{"num_hidden_layers": 13, "hidden_size": 384, "n_experts": 32, "experts_per_token": 2, "d_expert": 416, "d_shared_expert": 384, "hidden_act": "gelu", "moe_layers": [0, 1, 2, 3, 4, 5, 6, 7, 8, 9, 10, 11, 12], "router_score": "softmax", "normalize_top_k": true, "routed_scale": 1.41, "balance_loss": 0.000375, "balance_bias": true, "router_z_loss": 0.001, "init_std_router": 0.0269, "lr_router": 0.00104, "vocab_size": 42095, "norm": "layernorm", "norm_eps": 1e-05, "tie_word_embeddings": false, "optimizer": "adamw", "learning_rate": 0.000985, "beta1": 0.9, "beta2": 0.98, "batch_tokens": 262144, "max_seq_len": 768, "train_tokens": 2231000000, "max_steps": 8511, "dataset": "wikipedia_en"}
Below are experts of layer 6 (counted from 0) of a mixture-of-experts language model. Rows are named router (the router's row for the expert) and show model dimensions 0-95. Each number is 500 + 25 x the weight over its row's rms, rounded and kept within 0 to 999. Numbers have three digits each.
After each expert's rows: a language model's description of what the expert responds to; "mostly gets" lists some tokens that are sent to it at least half of the time. This comes from a sample of Wikipedia text that the model never trained on.

# expert 31
router:508494500484471494523522516522466526504509465495506472513511502550477476485482539532484500463463546499497499497479466482484519478515511528468484515507475498489523495543491498506500484490482523471518530502504488504512488505498528511495515458509470478485502471445488472448539494472502547508
Sports results
mostly gets: "| Win | ", " defeated", " | DF", " Cup", " U-", " match"

# expert 12
router:528469486490484469538503515496506436503495490463519447503491476496470442525495501529509531482528548502488514492459525512504472490544475502527473488453497491514439469491542510465482458501496533468538503485513516511517466517527532537501495491507486489489489495452513499490512475517477532519
Clause connectors and adverbs
mostly gets: " that", ", which", ", but", " who", " but", " later"

# expert 9
router:482500491478496512485517464529483495488520483491506519477518483517491487518481507550510519507502566486522517500474532425487478491504467485483508490524488513500498485511508537474535444453517532472519506471560505516553484510500531516490531506539462486510484468456471499499502472497518539521
Prepositions before names
mostly gets: " for", " by", " for the", " by the", " member of the", " at the"

# expert 13
router:491493522436473475509532464507514461486529481513533490497501466543457453482466521549498493500513535513532520513458529463461465556509530502503530521522483480519488471489499506471482482517510514441509537521514495526521468516552556491492506501495491498499503481428487517474536504506527537483
Predicate verbs after subjects
mostly gets: ", including", " has been", " including", " included", " was a", ", was"

# expert 20
router:470455498455490487557511493488497514513508490495501505496500486516476487484467521541543519480524515517528518521493539489451462520523500440482499507489522532490520498481465543469463470480554518506537517493535505512501510537510512487471490552530518476508484473477484523477523516498515552515
Place names
mostly gets: " London", " China", " Canada", " Chicago", " Texas", "ada"

# expert 22
router:509469497478467488531535481526497517456521496535526466476497470543485498502498492505520481462483505531529498509485489513485459532514497498469519520505482480524458483473513476477501513479509504507524538504496531511497459509559534493463502467512484477519516509469510494494499478512552507544
Place name pieces
mostly gets: " north", " south", " County,", " east", " west", "stone"

# expert 1
router:498453470482487484474522479523509524530476478484498489482518458500463470487486501524518522487504501518483511493502520472476475525505466507474493481515506531530484509485477535487469511496532490488515483487573546507525456513556489499500500524494485519489493482508474494467532514518502486542
Romance-language name pieces
mostly gets: " Henry", " Charles", " Richard", " Christ", " Steve", " Mont"

# expert 3
router:495507488476497478523506525564501558513511493462522508484536518540466469509442526512520537484544504472476510461472498480490472472517450490491505482468477495489482442498510528478475484507518503481571517482528500509502486538492523492510550500533481483513465466475493543472522501505479525505
First names of people
mostly gets: " Robert", " Bill", " Tom", " Richard", " JP", " William"

# expert 10
router:525478511490485498507548512494509494512512478471517473457523478518481515500427479531523487481509517490504523509461484476486481478519471495484469499474476507521492486509521525473489490479547501445548514487510520519528486506470525509491472464516478502494467502468479488476550502507501483517
Sentence-ending punctuation
mostly gets: ".", "s.", ").", " ==", "\".", "es."

# expert 24
router:479487508493501473511534457533485506499494460502483446481535482484507446511471510520506493485533548532515503510449525484505507479501538520489481500500481514517483512557508529519465439477517523500519530479539506506499489490520542503476481507517449474537499503460497495506511510514508503484
Units and measurements
mostly gets: " million", "′", " km", " (age ", "%", "%) | "

# expert 7
router:514502506445465489518492481510500528483537519500535507460496519521492476478449533517543476524500519496519497536467549485479464467502522425473522500505489477527469475496464513478509447527534526488521509472538507473498491522526519522464501521515482495499496496489468515495518439523519536517
Mid-word suffix pieces
mostly gets: "ensis", "ians", " receptor", "- Class: Insecta", "ium", " Jr."

# expert 23
router:523479509480488509505537502486464538496523494496492512465535483466506461504508512498485505501517512509486524534504533505497497451512487487498478483499486521523478511534521540494463481546504510496521498498496502510545520526495520512480460472507507508536494431498464477506519467533491503493
Table headers and rows
mostly gets: " | Apps | Goals", " | Date", " ·", "| Turnout", "- • Total: ", "| Total votes"

# expert 17
router:500483537508484479539541496488514496491497477500553472458499510533502472518478551502501468503476525525514526490482510482501491521505510481498489477435520493530519467469541494452495460512502544420497507474520550531526501511501503527485508469509484442480513511461496485485498482503509551530
Leading digits, word-middle pieces
mostly gets: " =", " sw", " coll", ") =", " Comm", "2"

# expert 26
router:519483518488476495512522492544526505470512498477530505449509503507465476499453506526513483479525512508537505488506510490493501462497503486497485489511491504537510467501482511499485474496512536487580540499533525544518486526511517509464516511498490484467509500500514489517548494498527502517
Foreign name beginnings
mostly gets: "=", " Al", " Pan", " Abd", " Min", " Ob"

# expert 30
router:515466534495497494519538505533497521438545498492496511486517459507510496520460484537468511513542511548531526502498527480469510496513519451465463499477499498498461504483544518456446477529526518489515522504536509507485494546522517463540517485515464459527466476470463496521523465505498485518
Coordinating conjunctions
mostly gets: " and", ", and", " or", " and the", "s and", " &"

# expert 16
router:473500496450492505543539488500490491480524480495524511509527495517508486519476552507502494506514523495514510490461536504479460493504476483499494528484497518510489497501486487474471496493560488457519498496499518464496490509495497514514500515508488471496519481393459491457545489569504521507
Media title words
mostly gets: " TV", " Life", " Records", " Music", "ream", " You"

# expert 29
router:532496543505499457547522482495506519490542485538506486477517449497484481515511498523488528489494562559522528520453480496467484501531534465494467451455504519512440496466499505467502462511452533495511521452509502543493499502520511489504504479466481490508474480455489502462533499500488527548
Clause-ending punctuation
mostly gets: " except", "ed,", "—", "ly.", ", but", "ations."

# expert 19
router:507486515458504475496510464503516479519521485501531481466529481550479512503426513514509500505516539512499485495479531458482462498513490495492496490450461495484456473494520513474499474506516502482526528471516529523486496521524485520461518487492494517504456489470487495509533504526496522506
Word-initial capitals
mostly gets: " | \"", " (S", " \"S", " \"B", "- H", "- \""

# expert 4
router:503492505490483469509534480508504489500514511494508459479515471498477482503514480533523511479490542533521507517488495459458483523504481493474479479497477482491503508500512498492467474484539532501536554476518524547504471509509546508502500524486482515496477462479493483498523461518511537532
Numerals in data
mostly gets: "54", "56", "34", "42", "30", "53"

# expert 28
router:506530510482488489507515475527500503489515505521572494494470492525474448507478497527520519494501498504529506515517537484454473471522465447478497485501459504488499468480476505476476483498530509495508505478510532524492458536562492518508529508523511480517467468446485489516512496514541527532
Surname pieces
mostly gets: " Lem", " Smith", " Singh", "mann", " Roberts", "č"

# expert 25
router:518486515502469512514519482530519489482517480499500514498521482539484489495498505544497486476485538481498523511501486478487500519511547494515456515477467508533468498498539506475507443452509507517522515493532529520544492524508520498496486489480472530498440463485470509513503476545527525501
Descriptive adjectives and prepositions
mostly gets: " large", " black", "- Coordinates: ", " human", " common", " great"

# expert 0
router:470521496503446463503532466569511480488522454500507466461512465514479473492480528513516501479496468524508518537461504479491489524519512510485509494512457505525481483497517502492522477513562542484527521492512516535525497517499472524471493499533441464489498516458492494498523488493518534498
Dates and month names
mostly gets: "In ", " July ", " September ", " April ", " December ", " February "

# expert 27
router:515484502493484479528525486523469477489492509500539459489490465496461472496460504522505504476534527484514505534503514514480488464464503527527509484513501503476495498528522519472513502487517561482500500465511511551516495489528545516454496515507447526480486477484499475485520501535502512516
Infobox and table structure
mostly gets: "°N ", "″N ", "s of", " of ", " of", "- Born: "

# expert 18
router:465490496481474484477496476510496548506518484481530491493568493521477482482456480522531512439497524512533510527460533467454463540492460482505469503512452497529495514532478521459469487515559557464533516444529517504513474504506505512464482483519450471505483454468472489485528464526532520541
Institution and field words
mostly gets: " military", " Church", " University", " political", " Museum", " College"